python train.py --num_hidden_layers=11 --hidden_size=192 --n_experts=80 --experts_per_token=3 --d_expert=64 --d_shared_expert=0 --hidden_act="geglu" --moe_layers=[3, 4, 5, 6, 7, 8, 9, 10] --router_score="softmax" --normalize_top_k=true --routed_scale=1.73 --balance_loss=0.00421 --balance_bias=false --init_std_router=0.0293 --lr_router=0.00113 --vocab_size=32768 --norm="rmsnorm" --norm_eps=1e-06 --tie_word_embeddings=true --optimizer="adamw" --learning_rate=0.00208 --beta1=0.95 --beta2=0.99 --max_grad_norm=1.0 --batch_tokens=65536 --max_seq_len=512 --train_tokens=476200000 --max_steps=7267 --dataset="wikipedia_en"
Below are experts of layer 7 (counted from 0) of a mixture-of-experts language model. Rows are named router (the router's row for the expert), gate (a neuron's input weights, with its number), up (a neuron's input weights, with its number) and show model dimensions 0-191. Each number is 500 + 25 x the weight over its row's rms, rounded and kept within 0 to 999. Numbers have three digits each.
After each expert's rows: a language model's description of what the expert responds to. This comes from a sample of Wikipedia text that the model never trained on.

# expert 18
router:449516517507495477502496499468485519526480501489531537477524477543492517497520495528527510492460462495489501551479486504487524522522503453515502465509517536528507528524477491465505530486447511519468468513512504490504450477487479509499473555493535492508510533490504473471447517496507450517488517553477484541487491506469482462496472538563486507432488542500506515501462480522489494506559477506487500471498511511490481562509522517518500491478481513491512497481481493517542511503459474488466524509529529505531487462557483495494518493537489506486505515472463504484517503504446527450
gate0:512498507505520468479477504516504418510547492520472459453527527505506513531493498507529536563489501452475530497566503520455492523499527496471511483472436530469518473519527496492510501497514505507479493548491483496502495469554524508487503506483511493471488502500479482485519490502471490514504476446502487514507476525434485456439526472507491515479505497443457482479525509511524516450475510568494508531489485487535511482505503484469488524459510529490468567484496491495530504515467529473469498512508510506495500473508471491509481494476486502536487498516524494524527521504495497477
up0:459544499477417486533512512485486478481505540497473461492503508491529474498493534518526509557513524440486466508516490513469512511494485510455448474518508537510526500513505492487516489531509504486488459543477493529508496480501518498472511527500457520555501487483471519508463505479530465524508525472515531503445517515463491507511481487499465512497482503451456503469541482528488527462499510494522515487496477459533514474563496513535490495481487518489465536474492499499509483511513487486497561462510485448493495454467517515504486493513532501516520475491555534481494473490497510467
gate1:493480422487492516533554467519521469489522498493472491511475537496481458501495440505467521478425474494487470493549555478487458472492515503526506484503452466504512498491465487479495507473539475503509504513522465524477549518480505518502547494561540476458478493494508558511504494471535522506516451525505489498518530489518486497499526511501495458491480475506541483493520496494479503462498539489515524504522533503453516494497505481466537474522456459480497486509515476494500496462507487507522522456515492479535494487511499541480474522503496488533496498529496473502484488492509451523
up1:512507536540512506495550509487445514496488531526480505510559479504517539502478512439487477552560549489488485472488450496506529484525505491476494528518537525511510477511550492539476463515543522487484525500488513510526469457546505528484465486499472517461516517509454426502530486496500487493474538458531495493479478529497514510478548500510537519542511489505490551501513485479523492509472470514506444538497524540513535496493504486522513533470508486503467528519516483495493500515496532498494461544524526518505500534504526497508516499511493534458522509486519503486513482476503508504
gate2:474531499480444491549527523530480526481504525493472461474494557500511509479503541526528535509544555522481475508470518494505498484492491513524505510497534510514485490448527510525525475553516498516457528448491495506521504533458521488514494532535495509538486520478504546538548480501516470477520530470493492473476501488531500523474539453483499491541439520508478494496572472486506489449520486508488495458520528526512512483503483515543495524494507501496475524507477484454523505514510506496519481497494484507521542505504488504533531443544477484490485508470465482526516497524490487508
up2:499524472494510521519513487515508475494501488448486491500483517478460524505496485492513501546528472485486463464488454476487510514512508502503499507509521524523504477452530491486498522458487496488506514475484568509519485511518486541539537490526501503500506470502506530530522526491469517478526513466468469515487446490504494499505481521488511494533574467504495521479475482463528531478483506476541498486552560516522540472490534547520551506497503459491515518528534524435499449471502493489474483495533448486482503432490500498507504498532505476486525497504533541479461539525509516500
Abstract adjective stems

# expert 2
router:498484490490534472509502537450535480433514521532495424490533528521473495508509468492472498511538480539495485516501487487524490485517491485519553529538492501477493534469494520498529460526509485532498491515478501493504495524552483487493499522478552542450520520475521497496488490565473488516511454490472503474452479526496457508446555510489512509479475527533461503532450503523488478523486481503521481499477495541480473493510485501528519467514547489502506525517541569494495496506441494492499494516484510499493523505517498505485518508531510543480504523492467517530490486494478487481
gate0:528488483466507476491497483498498496507501551478493506480501513454491505552486472504432534500443497504513468499477519499471502510524509496490464476499509463557512482528528520493506469499528450480527561493516488493492493505490453510499519506509517529478470490501486526466522484461563488504518501467460459482507493501545481531520516495501537477489567497444523528521496484558485497502503544542508515496515496483471525507528525523475516526488513518501483515464453481432498463530535514476529468497500498513511534526502499536529516541470489521520479490511513493513526507509466519493
up0:486487542481485490519476530530445502512505476535536509553551492499517514535484532481542468510510496490483486521527534510456506528520514457493469475474520499483510487553538521510454535496521551495491519487442493525515498538472520474474557489543522514511477487495520487479516509490479498526497480478508496515534505479483535492516494510455556521516456465508498507486484456500544528485484500488537475506531482466504490496499467494502505519471488517500487465474559511548440489508495473532508539502484512491480519505485499485482511487536513461478490532514506498490516508485562485535
gate1:541522512482501500524491478482493522503478571496517482499521535509495543507499589537461502501497470479524524534523476527477517487498524551497524504496499524522475517507532489476510496498493497494480463496495504493515494462539493502425518504565498457450480480497503516502524503481481535488473466506474489478543488475499516502481508503486509519511487528472459481483503558510504511500439486488495484541502497446494534473482511512519475506501494432492491483484476463505529494508479440512506513514486491493464514514473499511501505507493507498514505526553484487513493507481419450487
up1:531539531529469484498489486487528523458474541550492475492490498501507504515464477509496464517494477520515507550483477482496501477512477484509503493513488496520498482528499477477447460479476520474549519479498484482502536472534470487486499547505519511512510465466579470476491481515514538502515485530520462514489549530485520495487482525483500450502492500503488477516499486533471449497483507490476549531486515527460515481520478542546470508534527483496480478491483484461551537532516490492525468506498550490477519515475534486456509499497504503513537468497478482526498420530490499488
gate2:546485499489512537472487492500530542482495535485495501473463544493491484492456512524466453507501507480470485487488495514520488518475479510528482498511557492503530507507493524465476489484524502523487531522492521528508614520520465506522480487485464515515485472560501483461494494507510492522483497526502480498502502481491505514490513468502470468500517488481520522488508502459453476498467500484498480522523538543467533451508530527497509501509496488493514494523444507523478524440490497470472521454498510489483488474480516513451517524444420480451501476529496507523501488503501483502
up2:535515509529510480510508503465477528461472521488487520493465515517542477516472492548484508519504511499497469507508545484490506494522536459505486527510541480482497498537492487478487514458473529478507543506505535522511521539496458485521526487497502496509483476476499503418487469502496494516541483508457524459498507495510512488501468467485521474503523474495535495493531502517474467499518527476535475531518552529467503481517531498513488514526490467492509503526498498542509485463537497557459537506530552467530520464464551537470475527453504492520524456497533468518524469539497516520
Mid-word name fragments

# expert 38
router:456513509464510500497521494505473475502492493463490463503506496466509527553475517497552496526497538501484497491535514547470538532469547524522491476518502547509509517508467494466543448495504487499485508483496523517565497512447474484470509476457459454524478525485514509522524487505516484453538513455524495489483453509509480472541480487482504516540549494468523545499480502515511475509504509483486550471538497547517472469479462462480458514538513496513490500472492470484518507492514508501471477475454515482489474498492521485510484468522513508448499473494506515485456483484520499471
gate0:483481481503517466508478512512531473467545522524506518483514491471555469523526509490463518483469497465509512476529496492491516514554487500549485506465475523531511519516570526473517500508539492529497476542469540515525487479493559527493468510492522478477485468486504497497477492536468507481525529456474462517477505497513485528522515517514503490502496504523561486501463550482497525507488515489502494505508451449527474500535443486538483481515540517471475484497539508536474518464473511492495505483514506487489503475479433506448480456525506536532499474493502523498511505497513545513
up0:489470482515549500497462498541526459518516503502500506474526497448492492519538498514495433500516481494513473486517506499486504533535472497510497509450460486531508525517477489504509515460505481535540520516499498506521524514480481481491460531459480500489552468460513510488463540524492481439516498494502459519476511547471527554536478527507451545490473509511544540480489498496471535466459503472506500521513488503560488512527481502500505492533517490472488501448517499497469543538522488509512488478516499462468468475451476490454518481490516533493508474513524518508502530504491520532
gate1:540484501486526499518491474492456491539506502478485502491518513510494462479547509482511537486532516517506560493489527498465458498465480504512541485498480464465493430506506500501513542482493534558539512491532473537493500510500511498472500495502503494499480509452460470522499522471495517486473471476507549515501506521505523535520533505503493542504523518489510499509502516495502520505503522475508543493517522517474530522496477470516506511503471477529427514519518474496504448557534569497475459475488520538470514503498492528515491498451465520519487465500503501484466489503562445473
up1:535539474497479541516480530524486504507545475497553529476533550477515501525523468496539477516541534490500505488497505525548496527504529483481483471497494488546517486498535527497497490471494513508476552451480522492513457506495493513486503500451489460485445498472479510485498503453495510475466503481530529495499519459492510523553458508496494485478485504541477539502500506486524523531487503570473501492494460496476531513450459505533472519511457522491496499504494503533511519516489474453499501484513567483519489467496498492525432516485500495460495495529477545511473502494513512485
gate2:453520505473503511497515506509487514495525520499524502530489449515577457500488490531514488530501491493512482464491487482497513513462491494467486473480481515468556515486480471542505494513491494509516530481520468460515511490551488493483502458476434504484486501514471474480485529499506518499471504487479470495485502492493529492492493488471512466512499496525448521515520465489537496534528503495502505537484459471524509494525486554481480482514484529522502534461495478501493474515526490504521480509443518533481511483541478504442497420492487528495496503568512497530453464541516555521
up2:533514484507516507514489492502545443475478475499534482450518467545521493485510461469466501467497472460496535515517489492492508481510496487524509515547514498526447471517589518475511474479517505517527509514536527506474498494513511515511474494501547473510466499477511525485488478491514495516494515523500557518515508498422493516499493454492512493443473510479506478472509532484497515490470565471515489491483544515515538475500518462489515488471493533516500527541492514521444519499489478497445499469490533500553457503494514504508511498518522528533537519493494536484471503477510484519
Units after numbers

# expert 16
router:497492514511492482470508499518469527519521463495542459474483524486467533481508526492442540524472481514465483502495418521477478521481502486519515515507539467530437482490529507538499511506530466527536547553457521495532504507520482475476503474499518543483492531482503481478545521559483494516521496496516545512517497496460487487484474507475498483533509471472516539468514531492498524502491468494528523457526529513464533505479463507508471495518484505465508507493532522505507520483476537514489558447472507476524521498481515528462527489462512508493478496496518505500506496471530483536
gate0:493545508487517511489491537521481485473511509509493472509521484456475522482518505550515515545461532467468497517480483508481486516430537496519458514490457450498533460474477514502515487488503513506487499522460514530500469526528507462487494517507524507456564526506489473526484485505487528567487420466524501484518499538540473533473463480505490506470512459513512459499481542491481517485515509536516500518543507499502463527464486495508526488470486465455530454506535467489515484523505497453476517522500511502504481511476512480521497483489472509484450500515513496502517460517508494517
up0:518501500534465510499492487479461499510504493517553477464500515531495481467480536519477470492511516516498490514531501519515530533543484462455466450534514504478505517456507517470482554485535504481537450499525460489481505449529456519480519525515496510498532476443540473534519515498506505507514524511480512449541538493465520509530452500502477458491522507499451487525519472484488499518438481486466513514461464478528502479521506497447492475553511501485456521460506477506499486489503501535525515504511495497450497525506532527499521516477487486522526481482510486485534497507478527480
gate1:500462510526492444491515519514466537494482485507510457485516501497486507471460551535530480506521517480498469496473467513525529490473488516526509498473513522513504491465511499515462516504559488498462497480513469501506496501496494505523539532505454528449507475446512493507533496512483491502462546542503488537532513489477476509492498489438521522459517511462525489495498470496506496449509472513470510494492525499465482484550492508489528525510530474512469464492535511448508526555531514514520544476557503498536496494508537525473510459508437494476463506488526518515491465523533508507
up1:531516493532569500522505487509510442482504509515507477514520522486490493497557508498487538481513513521479497501518486485520483504523550521498494504478508491496509516544514498499480535489535513520499470519572489486515512480535521489476539489515508457495499535539470465490520500497488467555505501473447502510488509510455534518502494467477493507516519511504471468504500488482525487475487484585549500494541475513499533514476519513493481473451525450484514529479501451507460497563490500509495484506503493501505474487529454508481517492467485495484487484415506454488502520543480513494
gate2:510501542494509527528514547498501503502529502532491536487569500521479481474527503535463507503488495540502495533496492502478497511508478512448517498459523507522510541505517517563444495463514464535467479491544431480495491495485513512530495507531524491474474522533528526489494451493465511503485486502511485472516501490493467515484518525505489463508529506472513519498472499521481483473501494503501542485482525486462497523524495559478467474516554448521498461499492455456504488519496515491536462487498498524548485529541523502510518510498488543481477463501475442505485458469515485497
up2:533468530492482522508509543514512524524458479492473532498567516489472484499504506488495456475509495514465503532482491509467497571550493525505521509497485469527510471530466509559511515428491477469507517546503481499508501527487495455516472525503495517474511503501526493498521434485505476514468517500514476498528506490504514486509518479462508506500530513455517488459481486458510486499544528525466545484502503496507446489499482508513498454529486485523508481491442491505525505503541497504538488503476484499534463499559541536432510521520516543512484491509475476515497499470499504489
Call signs and acronyms

# expert 46
router:483514503468505500523476500475494503522466477517545546507548511549511519470511516516532520532483480509518527517519484501539480531507472511519562515520494528456485532451486501464518512487486508501503511505537496502438493488511475518469465520479524544517480499499562464503470491518473453524489481538519521507496533510455528509526445502503469525461505528489497500474517486538492493525486463541492496515498438511496496547522515493504476490543485515537505480504494493523507518534449484464473521465508484502474508454533467481493525459486534507484529504503470520478511536493478531484
gate0:501455519475509493498459521495533542445482540486482476532483525509465496479512532513520475502511526534516535523518498547526518514490520466503487494501501473467534497485528520544493447500475475533511509500511547494503489470495498462514503488572505486498455523524482486499476437531497493486487462489505484470475499497521491499487476498525477533487526495461521482509529493479461525504490475547507476532446568511541496530473534459478490547494518507487499513534490515524463476498508523521490492518490503541524488524561500480491509503486444486493476456507492530543510483504501497518
up0:457529541529471537512479468538489523521456536539490551493497493478461508517511496497502516510465495546479494502489492516527473491513543531516521528496500485529482484490527504491512440521484472510481460511542523512498450527492506532526540477479507539546511551503524514551517483543500488497557552503501517540486527543488514510550516518548457477514507486542507472463465500485529510549496487473497498503526508508492527513520484524523471500503489509508461510499543520508465497493504461496504474481490478479530500445510509512495486559499481473504516516517528504523524519509510482483
gate1:478546476537517473492503539498510482484504522441506488509529523491495483506448523523533492491485501473552527527519509498502538512492468506486508517518473504521494485551517506516471494494479518522525476493480547525523456465469514485496451499507497500480482525502534470542500480514475488518461538485533465521485525505570524488514488508487537542468498493518491442513497498504485481474514506499437538521479491498485482484553553499520510494517466462520461501536480493462502513474531504468493479483546486476505513558473520494501507471531503534513511468547490540506476488496460511482
up1:461499472472515528484525502518559501527488474490501503504505540510464492492487472531513484490487513501535492473523519476496488492511504487525498469520436485504477465503496524537512492509477505525511456523490560532499487507481472512471491535511513527519515506476526480496516461516522502500488563475493497510489493575487459472542468501509504501464558571546468462510523481493493530482530512506492492529530485536433520530502534524529478479520472511468512490529513497497526499473531529470509450531469479494479514483514549475514473494511514533486514519511457505519522488515464497498
gate2:486488496468470494524492517514527547535491508490520508536506467473469443541487489552505501487490505466490485561450480544526541530526535514492500529536495451511475514507508488479501498513506520491477489496549516534485488462479482501482550459510468520513507516559521460487510484531482478500511533529524491510476530543512470491540529479500481496478550490465505497460490468507500517509491531485536529496493488514539541484542508498507461520515512542540545497476512486478493498488505549470521484525489498510466499540523523489471483527525544501476513477489494468477518498526520527471
up2:494497525484468479485537478505512526511492533482485514484508474454482505497493496462507504520486462465466435519504461509487513513523499504534524484517516536517477496502503476507484505523515506517496527510536530517496510536507483497501521479503458517486500517452525501524507462505502537486521462476448528503502488570558477486436511469518492503501547473505483496475503470530473451521489495467524498516484502505498544521514506530498480520561482527516544515531465469467473458510473482465540479479555453554478476501517477478494515521515477484508471501506486484483532494535545484491
Mid-word stems

# expert 41
router:486491518505437497496512499474473483495530504486481518525501486484509489498489518505525531516452503454485478525521511517509498485494500479520552533532461526469564488465519521487525469520500523502466520505525465536524506485512530516521502517497495493512483525471489495534478520481497511485488535461533534524511503483483489531529513464464505471509518504461468514506472514537525490504459504474465531512528526486527516488480405491505475553497487512556518487533536479514529438500494516504527533476519507526484455491468496493523500485521522507494524489508474513445516469460506525443
gate5:499509491531483479489503514518497469511552518497465497501490465482516485472499502487515496511477480486521473493506486491523507542537535474495477515528502522530556492450499502523471464507528524518486475491513517513498555499505531515466490509501473520491457527508504514481492499525535495473467480478521503462454464476494496490476502491496534457512473489503509468524412482481557528518486500517435472530484508507578467484497508506511472542437509482504503495485509476521472537542506495517494492501454492513508463565549471498495521500514487496504505516471466521457517545503509498496
up5:523502546513489444516508541479509474509482514501509490447468464506562494484522457493513512498443548494485504488447508488487474497512493525512479503491562504496460538472511546518494504489559481461470500450533438514509469489480538476462464509495511490485475526502506464498516470529501498485469501523533529474484484566483504505494481505465542497531506488483496505503533500518536498528460483483506493506468485518482474445480496428495489500521486514468509499495505510521481492514486504529485473528497484528523510486534448473510519521500487483557497509504488517517512502489469513493
gate6:531510487543513532505526461480484506557481502511500455515489513498495548499540501489494516494512449532515510494475482502486482481510483458492522493477487457485497549491515488468482502516486543503487514485469445497500508528512560509476529505496528474507496503523562550502513493479494479517463500536529477498554543541521479518479486508528474494540445516457502495510513493497521535520493472493495492486476522505497483480488522451518513507513529481499528532477518445508513483511475521467539491528464452501477461471532490462514469526490489521495501494480572483491541475484501537513
up6:529481506471508491508505523453488502533510502505490505496475466476463511499504534522534487495482490515475473506512518502532497493496522444480533484540500489486529504484461497520503495527517508527486519496509464527528473504528521457457492508499504504535504530466514522536453464468551468479483510508523524484457527498498510497524491489502485493475504537424527499499500536510485509460465500489481546524574500520487565482495489425525489491540518512530517535480529482487483490484513508525479485513467501499501445497523521477514473529537497479538532484465542526516541526478479486472
gate7:516501501503545479491453494484484509478488483495475520481506520514491476488523518525460468452508524516511505521524523454496500528471517524464495511501493483454504495498485453488473511503465501458483448499478525526503467534500497495556499483471483479493504476497477520493499445496471535523528461451460447488497545489486523510477522506533553549505510539541533491466507465506507493518554517509563476510512487499523496516490507458542520525511520418492501503511466511510458488521464502489534490491481499502523509499501506523486468476468486513483506488492516481486446537515492453497
up7:467524515532469502516505540480506505542464489505478523507479492497489523486549517472525481526512540482521458493493529493533516497495527491482450498504509504492491538496473483516461453490477488466499486471535525526530485474456460471491501575493486491511501552512515489495511475510508446442443524536501491524499468521496520559530493500502480511487536526478524521476514470466507552468512501491505492496532510493512534451483453463502490519522517501488536505479462512495533483483497483508489484481468540518534483492474520447529519521501542540506498462497516488510516530488520478469
People and institution nouns

# expert 49
router:513505518540529465515527490510530490473542479477471480465444521487446474497509493463491496502530521529452488496485502481529524491464540526541502501505535474502485462488474498533491482472478455506534494531491499473514527516524474482535531489501468483510511498496495499528456484551518509505525502480495531528496520518492435521505512479511536471532531486474453501559504521490541518480525470488540466477529475543498521523509501490462459482543496482462501524512518455475478525534521541519479519501465543468536514535479519508473520488499495511474470491490547485504511496519497504497
gate0:534479496479474520509493484481511524536527548552520466482503481521503506513477497518526472476477459485515521506512519445534512542486496489487495458459493472469498473501513495477456494528486486459499578478470542494507455447569490506504489507494517511511522480482506492476487438515474526481490512493522520491507511473458497476512522548527463530500515476486494512502513475507497524484468484509487487504514516546499475506479468478512535493478492527510516484508486473481461512485502540479581534472462501482501460477445499483497480494515502493503469528490510498487488495509504574505
up0:504523501466489500493486536527548477462449515522506524504475471500507469499475498453535503514484487523543494528498501535547503506501452478490528485530493471459450487504494467493502483453479487510552490522522519533523500504573506479481523496541538510498531515502491573511525538509467509459495501455508518508500520449497511503486505487553504496494472501526491531475566544494486492489469486507505483508479485504465520539443527489480497519497470564516495525502513529527469515534487486526520563484459506519515497493472525537507505498503495490503501500501496496499484510514523511529
gate1:541491486481486535468525532512555483515459497447519489504505461486501526531542491531529506552503506509532508506457463477490531493463467469508482496487482488467539453510468488473481525486501495482502535435493477510533536465521507503491516500485543517499496495467470490509517484501463555503506499459508506498502516529460520534475505515498538498474544505540512478511494508485509502494507543524518544465490510496526470501512471459487494480476465430509499529512496502477531523472523537495495512534500441514512493507544487467487450463505464490514497520474509520493478453487510502499
up1:511459494529567480472515497503516497501477502496537506517480496488513516515523524508526534491511480508514511519479524489492526555527482508541504505476533524477514480500474466562492478507490472457519515472506474478468505518514497489532561466503474461495494498526482481483510423510506502504562470489484492455505510476535458526513499480484525535496539448515429469506561502486527516521526533509523493517469509505516518490488502467475506456542517481499516516467509514517472514506503528515478542501470482497531514492534543518462500455471494517510525510505514512469482457519483519512
gate2:535510519491454504497508544482526497515469498515515497495523546479484490483510491492474487531493497507505503499482520483523465517462469523529540547493494505477490501424461564479501521501542501501474486509543488532478505487497496524491523520541477506483441470469528537535486488523531462500523476526476535484482465552502510534467510514512493491487507509505500483480499515509557512501481472502490522479487452537532504499503470508468468496528464497509518516498506514463503456496520493451493475462496515482504500457522476507490508478435539543490564522547480514487516494475511504460
up2:538518508540488515443497495469485517537477495522539500481496570502523522502485520501483478497485509507484495459508542523533490552504502542522538464482510501493498487459514531494472529499492503540470483504486478520487485481491492495500527514544444475489463481490515532493489499511513451430533494512430484484490469500491525512500488558501485496500474507492546497457487540526494510496508469497491512498510494512505512467481518471520481494461481460457529498515463482469463469501507496482497548503487514499460522493504492509523544479472475491551544512486518475438517507505523494458
Capitals and accented letters

# expert 62
router:508530553498494472503515521530511518475486464498512491528521482484495480528534503441488479485481517515459509474522492493516540526462537532480488515488541502468498497479499528511474473488491509524500478541488489472499486529511490498521504484483415529508469474493464451485506479455503492473537555426511499537520509486505493472511480492499494525504479532474484516544553531453544527515521517527498521494524462529516497492500542457511505520576514523487487557527542497464489472471527513520490469496485469462484500485521490493527487502516484512517518519491506492508486520512512510495
gate5:508477475462566541477491506467452499544503489499480496489537494531499475526440514487499532511492543423495538499488529456516471495475473482491496504559467480505478505469510484524491498471429505487499498503500525490494504506539515492504503465512537501457475495521489519478508500483489507460515486499538477475486503528517484490506481506510484508530481531514499486517461523502466509543501541481525510555506508453489482493492503487507523508447516512483528498497475520502537493466494488510510502515527446540520435499501514494472505472473510480454515528495475486456465471462478525525
up5:533487459504480471521453509498546470480527478523510460454465504471509504467526470498541454460539485507544510509498512478523509461525524511490474526469507473499540468518487519515536529526460495494484496497488462510490513474496456497495508514481503450490527512476494489497498497528515486545468472506483496505512487461489464529501504501520506520475522477462492489512543453497499474491551453474496478464482525520505507530507504522525464468548517443533487474565488519526468519501504540488468506495508545483504555526499513508538507490537488528535541472494496519501497479509483509477
gate6:489509484499508444507483517525527507488488532498505531493523508503535499492531474482533528511509466473489515487499495486446484520527521478496481478488542464525540498533508478485520507526472475484488499463459517494491482461513487507485488496437446489544531525448490492521508500493541508511509497500549540516521489497479487490505517485544509529523494523512529545552501475503488509484441492486567511531539517448479505536499549477515563504503530506505450477465541474462512509490531538517468493463510533508510464464486493491528513531526486512516487475498468504490493521510535509502
up6:489520490489479477516474502498499514489451462503495508535534517481534479505494455483532518460474500512531502500500521489502506496532521519514483491486494476536514513511461497492540511526500535510509484484500492496492525450475535528482481514462459531540536530532497467500483463439537539486477492496511546499526493524493487474525517475564529501495491509526500526520491503475466511478439512474502529564503511442525530479489476525494531487529517515554469485474512529499479478477484544519475506489514538491530504501470486470534510551546482485475492503443504501494544506503504519460
gate7:476524501478509515519492450502505500509484468481501564503525488508473479480522467505499543468485527474478480512485521505495472521524494520504453500559499515506434483496484469512481537483519517496499477477481511459480483524519506502444483464519494492459529496489512532508542431486502523487500525537514485496509494489520557510507510479447520461482505517516507476513493504533464478494534509520544542533486481534503501507458529535494530500467490489512497500523482464473481450495511501513465500562471566504508533498521539509481528508536512508478503495518498483545495509553520530510
up7:505488502530487500496465480492521473502460491491539510481498542511506483521522486467494536509525528499472489491468486482519497506507477523542516536513536519505487497463524509512522502562533503471500485507489533527510495492490508545494537462512510495539496460532518519525464523502493533532519496506479554528494500561529475511492503465512505482515511488553465496481491484498493486514515471473489484513504532525488469546481542540465474487521489518509500503491458550509492519463523507470520533528500569504533522468504526511493492520514526466503485504490441533516419515504423499486
Commas in numbers, lists

# expert 27
router:494488511495472513500514448499545466528491506486494479471482520531506484516510451455492472503458504491527481515474475489502509510514516538500475516539506537519484474500501481534474477503544505458447521469526473498465508478516517550530507458501527475501460446512504509445516519501516503513507491495514541491469491532551485469484510508521516561535524532518519509524487484539522529482520516528545539465497468472486496478478473465492482504489552503469545497504452465514482530473514481549513479481487504493526518514522504508507500494451457465496530513504515473489455473516516477488
gate1:476487514477507468533458519449497529501479544511537476476500548526502501523495486524533485481513477489520533481479548520502483513483478494488506482517475545500483536518467528522493513497523460505497538505536476487515533505507521498509467497531492482467486482535514501493507528521500474479504548528581492450547519536468491497486501497498531507454507464475539488494529501523470470490463464471509493532511486459496490467483506488489495532441530458495468505546511475512492520504486449469474536497484526510517553489533519496510467496538480487521509499522538502478470489494458532487
up1:469548492478511498489521509514492478499480509493487471485504511459492495531503525486498512519546532493488503491461485481498499506499508487496490495545500496547472533482539544458469481548514545516516456488498517495535490519510527474535500546463506509532469517470492483494511512474531471475531522518517511489481518481485466464556485521502456502475460501528519483513445511496523499541426479509488508531544517508484492528475522489522514545468478476516507511449506495452522523530493563493474517516504533519454488483476494458515479505491481529489521523465488480459501508464472454493
gate2:506458527510485452512487547513523517479478530477497527494494522515480539535530481493504490481482463530514547474505527499520443490568489505465516492471453496525469510535545551467520527505497520526490486511481512511465485478526560501511446506480473468506498482459532514503511478478507517522474513548507513481547484470494472531486535499509498498496483496467455498520494518478508498506539493446501480509541468524479502491506500502492536478524482470499502518536496509506498509495491539490437524448504505501487518473473532486492476500514544508518518496530531482566538514511532498490
up2:493499513454514501521509491524508491509474527509465511513487488466490511480494457484486510516481491471480492534481519504475506474484497468556496525537535488488516527489495483531478549492513532524470535471505506513479505528440472507496498477476485515520498517477470529515472520482517491537461513459506486533469543503494517470495484478471502478535496474544466507513484516491474472487459562511534461514496537499479490547547518564507460496515449532504522529560515530546477517499506459502555535541492499508493521497520534506496496494509466514500483493494491522502572532475498509513
gate3:501513474451491509508531484466500552514465524502508538522516473490478503548487520504493532486531496520479553495484489472487510517499532484494511457519509527566423533519507462500504493497536521494521507481478518518479492490500515451484523478553473482467497538514467538492497452467480537499521522480533499513526545489499487535436504492472494492477475480504518511511491464479510470455481482495493510472527530498528484431511501535557492492481482475540525481463529483508507519509494515491487507528486465496459520485532496530512496527515467458522496518534513502514513513483497494463
up3:495497463458495510461501445446522545491490539501535526474523483471476524520493528479468497448522492527483554497513490496494465529466542467460512531544520497528476529472497492529499502509488495469527485505514527515475508478491539475480540490541452469453525524552517556489516478511473445524497522483517479464503490496514508493478527492491511532533510497530516515525482523517494489486541467502488497501521469514491512489510502486532482508532502470512512491465509476509485490499481529525506508540483498500504581521520444494522516506522495497504482461513515484538482499558481482502
Table cell separators

# expert 61
router:472497524508479498499495536466497525468503500485499529467451491467539472482502501490487486503511503472497457496445505524505497504510517500490489514482528532482448516502476529513498446526510456487479492536462479505528514488494530539511521477529486521515497515486534453506511489557518509505497519525502514486487502529488499501531503528491505457524529509476494511482507534524531489488471508452509516482518453481494555450526450430506478528518469504468493534503526514511470505443463497477444477485499538476520528500487483452511479488520531522518496460501515508426526488462484515481
gate0:501501523476488479505487490516487495530483501500534461515471541571494516500512515477511448461485504521487470542489460496497526508525530517526456526531468540525475478460530510495474500485486511459479456505471490531482500495476550534492515476494453477474520479519470505497506476487483487544541493515552497460493522499483483504533530515478475482495522475502515469495461476511517521479467510526501503557487503515519510544541466463495506512467510502470499543472481486502492488478474527467445450501454543525488544518540470469476506499467519485516512475515515518515481513525492491476
up0:527493508482494511481539464483518512454501497496501477512460501495513513512474517516522515503504514553498470470540515514517508533528525547527526493508467519484487467408565526504502483521460483485525505504462533484539495477511504504508458494513514499481472541534465495514467459514475485496490485516505478475471535516491485529479506488464525492462478534495496483536475478524492514558491534491477573477516493521554520500509486514529482521514517479524507558483489481524496495502501459488458494496488508465539499470493496479501455502481525517497529477463494487488507469513507555464
gate1:494501496501497491494537529485480525498464518490530523538500486515522503523458501507481449548511512459493521521490474539507494496519483537493502514488509495486505425480492501538515506534528517472476479519506483511485556556516488522545507489514504544471482540480530471511449462562460534482484509501516504451495533491475573514500508522536517481490511548473509539491519521495541485535470518517467499482463486503483546519526511499534483500475478543470465524479476492507505491543469501517502488490519496473498519482500548493504511506502533489486475502521506551459505519519458496498
up1:486522498477504485450518496506512466530499487449511520496482472531530548529500488460475545549480455508511461466504489524521517527516526516489506500469487534506483438517496501461482524503504459493517463479505523505492503513535512501527511490510505473517481521492532531493494465480522497487519467464520489517480513491458494490479495519413457498455463552506542515516468525499502487477501510494526448532489492479501491468442464528516481535469486474496503488514528465518522505499477444530496517472489510492518484441488530481480519503495495523510530528468484528464455506496498491489
gate2:465455510464509511471468514492501505510489524462461511497493474512499461488487521490528455521481487469455487488562491490515527546481497484478516491496545506492472539513538488537502489490465450483496450468517537522486481517467524487536473476467505476559528478502500507481475449484486500484591512450466536440492493527472514515532459490479490480475500516513452505449493520510496496506477496497511451528513507518496497530495477474491540472483473514477481480482502503499501509475488462524522512488487471510534511500472462520479504468465495501498488466535479508503508514481491516494
up2:525445444503495497529519504515481500528465526481524521508476498499507526511527506481489492507453525520510493487506503444497505535540501497484494503486530503548531485515449498506485516510465456494491479498504506542504497518490509508492509486491543493518465483469472534482520499494512491447543544478504488518463551466520475507463502519491472504526511475521544512527520513499495496499522485481449489522510502495489499506536483486484507468483517487570532465487492455522532515515503472513507493516448467464454490520515487549512496426532505497520485519516509523519504437479510501423
Agent and object nouns